config = dict(
    num_hidden_layers=10,
    hidden_size=224,
    n_experts=16,
    experts_per_token=1,
    d_expert=320,
    d_shared_expert=0,
    hidden_act='swiglu',
    moe_layers=[0, 1, 2, 3, 4, 5, 6, 7, 8, 9],
    router_score='softmax',
    normalize_top_k=False,
    routed_scale=5.02,
    balance_loss=0.00645,
    balance_bias=False,
    init_std_router=0.00902,
    lr_router=0.00113,
    vocab_size=32437,
    norm='rmsnorm',
    norm_eps=1e-05,
    tie_word_embeddings=False,
    optimizer='adamw',
    learning_rate=0.00438,
    beta1=0.95,
    beta2=0.99,
    max_grad_norm=1.0,
    batch_tokens=65536,
    max_seq_len=512,
    train_tokens=283500000,
    max_steps=4326,
    dataset='wikipedia_en',
)
Below are experts of layer 3 (counted from 0) of a mixture-of-experts language model. Rows are named router (the router's row for the expert), gate (a neuron's input weights, with its number), up (a neuron's input weights, with its number), down (a neuron's output weights, with its number) and show model dimensions 0-111. Each number is 500 + 25 x the weight over its row's rms, rounded and kept within 0 to 999. Numbers have three digits each.
Before each expert's rows: "mostly gets" lists some tokens that are sent to it at least half of the time. This comes from a sample of Wikipedia text that the model never trained on.

# expert 13
mostly gets: " 0;", "|---|---|---|---|---|", "|---|---|---|---|---|---|", " —;", "|---|---|---|---|", " non"
router:506445544545502495513507460519493475475508496474534527465523516533506506525499535472514543483451493496546462463458551494499471525535454471506509536504502520526467538487491467482494510502473498532498484505507494472522543521521491509517458486508434537452490486466505509521474507507482501474499516481458483542515509462512511510494463463525
gate0:507495539500509501505507500505521512476515533508517456483500526502493477531519502473528499489490494473492467436528503497512493484459486446502494533520510499500471496470512519492513510514513498504516463506474571493508496499491487525479560484512478506527471519482488500509521470482541474496484505460469458485513522519468503474499502505479
up0:491513511505478460510482507457501535533526478532531523501524500505440532510502486498532473509506505499506560451495480507494483483478496530453461501500493523506492498514529485502515446531512473550438495537516506524519514487482456484517496504481532492494536481498496527497495499516433482515541494511511496500527533502490493468461512536519
down0:498526525504523469461474522492499508486468508505488478511493529487492504505532479481477463501507491488508494476491486507508460471467503479464466490513544478528476502491500482514514494503507484482497513553485542534454502525520495491554523483493511533476437508489507494523535483485480510460555481470467502519495528481524473458530483509491

# expert 4
mostly gets: " by:", " Died:", " Total:", " (born", " Country:", " Arthropoda"
router:545479528514524478483501507527516448534482508507494491551521463541533532483478542497520512501538500496505515514545472508467521473496556503574497532511488497482494472507497500521480500529469497498500526493545458512496481506479477501460536502499503497496477463449483495476512529497538531512533547500525510515479461494476503526513508484477
gate0:514541480460501481484453543500556486538518499494520489471492511511508572507496500498482508508521525525523470494475530510481511512490484503499500507493511532484540477505498513432436466484473463536452484499526497525530461462452480525482465470467467515491478495511524501523506479486471548509497525505523499488517519475523499539524488493509
up0:503507468501515475464559510539506496540516476495512503536495564522477491502463515479475522498469496510511516474540513538542485503450520488499480494521497484489548442534530492509529497474512495489465517543477502508456508550501510497518535442489517490542491488507468494478486492458493526516468508499525513497506449511499489515512534469510
down0:516475489519490482478540496471520501492518534495514478499557506485539511500487547495488482541499524504479498514479512507473529479537525467468517478534516522492518532483481494546488494487520467511515521486488515480512510482495524474537514544562487506529459487481540497529541472530487480504533509491520502472517492505492574523476517557497

# expert 14
mostly gets: " large", " successful", "-f", " Early", " hard", " extended"
router:490486522533526512501499455518521505507527535470511491508505515454504500526524541464493508471478523549503515439454562532504499510518457516453494520497511474481473528480514458474509461493469522484470457508510484510489541496482457522506457513520469542498467507460494539487501467492495498476492520489443475520490519515496509479485484492509
gate0:497493503499461534478494479493509465500454486529476486512504474465476477485522473511551482483513481496532479480546494499492483514492525448522556475516501474492518554528503513500525556531477467515494521505488550508513526489488500511507462501503484507497486505496534503485504505519502483482510508474516520466475509536548522484524538516491
up0:512472495535465535498506503455525519520486471525480462479525507481460505477505494503514468474442513466490507475533475517515487526519510513502526483497488505507453526531493524489536504515490433503488480503523544518505529488473455458486485518484457498507450505493545505474499475519493472488505519505514507484487526520517533476470518531504
down0:478540520498537483490472459499523512493525485506491524499500497552499494518470508480470507547493511502514498513534520517497500471493501539465520489514537510524520477498530487534567474520506513472486521492481477476507490517495503496528528496539531521468496524514494500488462499468514499505535506491518497493480545449509498472486494452519

# expert 0
mostly gets: " further", "mathbf{", " during", "-C", " set", " center"
router:489485522534526512501500456518521505507528535470510493509504514455505500525524541464493508470477523549503515440455563531503500510518457516453496519497503475481473528480514457474510461493468521484471455508511484511488540495481458523505458514520469541497467507460493540486501465491495497477492520489444474521490518515497510479485483492509
gate0:486500429507486548516508507517479529502485541527498488519516485513487506539499494539494459495515484519492543497495489461522471460474529519528482474501508491464503555507505488504482503503459497494489495494524513467465562496511535518481435509472459450510495458507478461519529535559506524512498493484554468476505532513524501511493516507521
up0:477504469497478532478501493499444526532466527533473469488503511469484485519480523468465521491506505456469481532512483515523507517498495500497536539519510472571509497485490511533487470500489504495520532528511452481491505519526476485481478475533576496465494503539508442499512540486501469483475517519499500491500512482505509502492500512462
down0:485456488497454510483502560539528546475478548486519492497502493531493521552534469506459530528509490524519554476499499508489453513528506509509507509478473461495522555516488477491480505476493512529496501527492542561480499489479506503540486523503485467514482514507484488467470517524537483483545511496465470451495475505499503533465460501469

# expert 9
mostly gets: " business", " brother", " students", " Title", " government", " king"
router:489486522533526513501500456517520505507528535470511494510505515456504500525524540463493507471478524549503515440455562531504500510517457516452494520497507474481473527480514457474510461493468522484471455508510484511489540495482458522505458514520469541498467507460493539486500465492495498476492520489444474521490518517497510479484483492509
gate0:521534499507487528541525530513484519525506528522501477475497508515488479525467492516470496486508523478503541490487469540507500504497509494527506478448503484487465452471483499552468486483475524483510543532511501461527496533506502507469485517526530500503548480493508482459477512501498458499501491509508483459492530529512532498438507492493
up0:474458490501543543491488523504539495476516492462532471527497503501472511511516483502466488502520521533429468505462543498508511527531503483483494519565494470498572477494492475523509495539517496455544473523505528485524502517481498465481479504471529486542507509503460500540483492498459509504499472490480499497510468493498548479488452446520
down0:511549498497496459488512503457543511536538555538517522500523500531520539484458545517522436494553515495539485443512505479542479462475468506508495497481511527468480503482528509486508494497502469499486494506449497512486552493523467514499487508515459538486472510495511538483510507524496500519502513533520507515464495546483486478495534495545

# expert 8
mostly gets: " such", " At", " living", " Mill", " real", " De"
router:489486522534526512501499455518521505507528536470511494509504514456504500525524540464492508470478523549503515439455563531504500510518457516453496519496500474482472527479513457473510461493468521484471456508510484510489540495481457523505457514520469541496467506460494539485499465491495497476492520489444474521490518515497510480484484492508
gate0:485458459512510501505544504513527510504462483494531509521515489472531535480469509538481495488519506476480536527499481522484534498502512514497527475487486497551536556505508487477467495529477482470502466473522535521507500518491486487519512524531460489489440507528483484481520516461522519464461528549488500478510482517524492516510535550497
up0:527517497487494473539476506468520504519472474490490507474487527506478499517480513482500465472493507493546508496512442483509445499498494480511529495477475481506489505505496522472516527480517481549521500498508521518528526441500539513467509504490485564524526496503477500497481466501482529524505544484472475502520508509518541486487475522515
down0:467471525479542503491529516525507478478474562507518492512468565457502464536508514486459488508468535467513512508493503460510468534502497466524491474497483526474504484474509494520476483511508516521480519539485526501527542511515465497480501517459511510507504505506531480495491493530551514510485489540536484549517555482508502485496500520495

# expert 7
mostly gets: " of", " per", " Sam", " Bal", " Star", "There"
router:489486523535524513501500455518521504508528534469511490508505514456504500525523541463493509469476523550505516440455563531505500509519457517451496519497502474481472527479513458472509462494467522483470456510510484512490538495482458521504457514521470541495467507460493538486500466493494497477493521489444473522490520514497511478486483490507
gate0:517531497532499495452526487499482519471513470505501552478486463535485461498474534511519536509461538481484461469509525524533506495481521546487503477517514511505494490469489497547476501480492508495536535527504505473513522539504496503517501505494497500506497511492484511535484538525522469471485504460476476492489528540537494497471500491516
up0:503510488535483522469497490529496528502511516513515482486470508498519462466496504468491493509463529493466490494534489478472537474462508466496542480454487501487532464513454514564487473496508480523482523509483515474526506553512497437514462468506461503467496498479519481501498485504479483511470498490493524475489480529521550514515512485506
down0:484493539522503469478530477464485497544477472543478480524535481515496487548493484490527493530483501519511516457501512518533472499515461500460557489486511518498469499507453485513509486531540499459504507461510533473490491505492511542559481566525491479475468480508492510478502529515478506483488485536472508537512501491459498482528493504473

# expert 2
mostly gets: " there", " natural", " parts", " Ol", " very", " plans"
router:490486523533526512502500456518521505506527535470510492509505514455505499526523541463493508469477522549502516439454563531503499511519458516453497519497512474482472527480514459475511461493468521483470456508510484510488540495481457523506456514520468540496467508460493539486500466491494499477492520490444475522489519513496510479485484492508
gate0:552467472479540494453503497487422498504471486525462507509472477535486453491490466509501467530517465517492494515480488480487458504517533507553506544492486462521500493529496502461513466484489487494513491479475524472506489484478487491492513513500521514521489499503466505523459526488484519493497495523502478504524454476492515505496470504491
up0:502534495481488508501515479493450521513522522458479508506541511518505504515526522500515510479504475534524532503523515475525468506516491489501434521479502476507467488506464489513541516518502525528513566504524467550532507496524462491521501487489537498471500509506550514471511503479533530487485501544500501532501514512481502511471521500509
down0:477536513543486516514545512480516531489496528510503514509511467531482499470484517471446452506523477484474550496494485525509518539522472512560449516493543500480553500497489501521547482478492483513523500528471529502553525542494475503538492506510476521534477496464539506517513479462524491473546518493467493519510546515515484501479507475494

# expert 11
mostly gets: "-yard", " finish", " loss", " lost", " death", " performance"
router:514508513477523509519516518499471521491511485496455493452462503446497505521471461564472489500526499474480486509526485528484486523453489496541487483501477459497521481485520534495524482503539503518524507491503555493502489525525532487501497488533561464519517520539524461499488547501483493523449463555575531491490556528503530498506541510460
gate0:563465483514527496507511511504487533505501533482510469490450512470501474476437478528488500481471473484504471506517499521508548521487492537497494487528525518488479478519517488534488495469490508493515478481492512480480483492516504484544493494481483472499518527536498484471511508521529458448519501478495473519525522505517498466510520498546
up0:534526536509542516483554501485457534464525498526445489475454500473474516509475466493484457468531475474501494488526490484521492544461449490469541469531529493483494502507525529525532444468507479484505472447501537495521464516497528519503513470503484495484502525517502490473563533520486495455520472519475478514477515507483486494488503530509
down0:490529504470473488507512470545554494468466518538484546508483517479504480466536558482522480488510485462497503499467521469498514485545505465493544527503494517511503495485536525493536498496491509503415536510534448506487518507453481550486509500511494493513510495463510486490466525520482482481466531499503463505478491504442488525495489525459

# expert 6
mostly gets: " Ar", " Par", " Am", " line", ".6)", " due"
router:489486522534526511501499455518521505507527535470510492509503515455505500525523541463493508471477523549503515439455562531503500510518457516452496519497507474482473528479514457474510461493468521484471456509510484511489540495481457523505458515520469541496467507460493539486501465491495498476491520489444475521490519515497510478485483491509
gate0:545437491509484520503552545531460472485473481479530478496464520441447492508513503538498531495520496498505475489536506512483533478491520483518514544512488486570541478514501495503488543460503502471495522546478505479485524494497495485512502471515538493510480481531440504516475445484509483457521533504523476500535490482480482500522522491543
up0:535493485483521542514526508449472492526452481472517487546475535495510489510491469493494529513481487513489442495512469524514478491516503524512534462444460516532499478498532525523540516492525502515480504543469446471481477510488495503484533520534548461510489486527479509506475496477535519500472535504520455503514461523471493480476492490541
down0:497519471489481513487464524499473509514461483521501506475467507500465536513501558514525507530500544502498473531501478480538505533519492493467497489458564497496500503538515501530510475507513511514501486497469468493524530509474542555513500536510487488505474486485484512523488485486540487464553449520454483510512514453495491481503493453494

# expert 10
mostly gets: " two", " many", " some", " his", " another", " they"
router:489486522533526512502499456518520505507527535469510493509505514456505500526523541463492508469477523548503515439455563531503500510518457516452495519496507474482474527480514457475510461493468521483471455508510485511489539495481457522505458514521469541497466507460493540486501464491495498476493521489444474521490519515497510478485483491509
gate0:459473498453483497521473520507485398521535504486477501519444454483518524493542465501533470569518481494507476468511485502465497464508482503517519521497497487534530494507490516523519468475518510492503482527529484513500480489505525480496494490509494500515536505503495514493531513480500498507479456487501514469500504494492487478486542496487
up0:518478499487532493524501488494531456482516456499513526475527520497509482521537503525476453528461471438466492487515527486492546448505495528487548513502503471554506525496514498528502476474456504498467505489489511517519495504483539494500465509473480567469487520469436543521498529510522474443447504497468467514513508491488492489518479482525
down0:490494503552475548519475477499518494540522552495498507507511540554449511500486460490463467524518528499452518517548526484518490546534442513508516517521498453549514527512496484524540501485486492527486493499491505510543533477496488522502516511475541498505514529498502476462517527485489501454522480487484517514510519537479510503491468503486

# expert 3
mostly gets: " \\", " especially", " well", " $\\", " CRO", " Gl"
router:489486522534526512501500456518521504507527535470511494509504514456505500525523541463492508470477523549503515440455562531504500510518457516453496519497520474482473527480514458474510461493468521484471456508510484511489540496481457522505458514520469541497467507460494540486500465492495497477492520489444474521490519515497509480485483491509
gate0:496467499506479528505521476496508477542515466445516484497462541507488528483504472452536470513492539539491468522547503484478529524493492460521524496487520456468513512502509496495501519521511517467530513526499525506468487489457517491476515432517490465512505502470487481519471503514503480476518488470519517520516482469458479563541482547508
up0:518523503508488521477441493484498484519532520514532522481489521517519489512494519551507545512497517466471462488514492486527479475494507518512492486443491489467544552444488535501486559479491492546511505529522499511500511496489500455467515468484495482493493502472477475483525540490503491517481486500484442471543453539462439530487494477484
down0:496494532471501554475454505500476508581468436499493511528478497479490523528523467480502459502449487509501502544506494497521541489486522524524487498500514477516474544465519475510457534520517509496503502520510513552519463456518506539496527493486481521548489514459507517510497486511490496480481512509547476519470465469485481500464491503535

# expert 5
mostly gets: " never", " London", " River", " each", " rest", " military"
router:489486522534526512501500455518521505507528535470511493509504515455504500524523540464493508470477523549504515440455562531504500510518457516452496519497506474482473527480514457474510461493468521484471456509510484511489540495482457522505458514521469541496467507460493539486500465491495498477492520490444474521490518515497510479485484491509
gate0:495491482476504522541504471535478489505476488498518474520513471450514469500478465551488518520494504487522520529497560526493498526488482487499477509498509438497479485446490501489484537509478490512472498523491501502473517466512510457520469483485499477518482488508512491477537550487431513461506550552509534506483492549531494512504515498504
up0:501522531512516475523498463526499489483520487511526497526535513465483474495475493528495514495478462495504516526478549527482499501484525486487481496524499531517500476512508502470520490513460512553500536522523476481430526532504470488555540491536514474504511505530517546524527513468469490544513533534525526480466492506517516528488535483495
down0:512494510483492504542504495481505489490538493514454528507575495496549490505512528517463517492512491526477534512499497493506479515525482470539536546491499540461512479479535513519518472509494478485503485529488491517469520530486491460542516479506512533494500485540581515511449496505509507476485517537501511524469496564484466471510485496500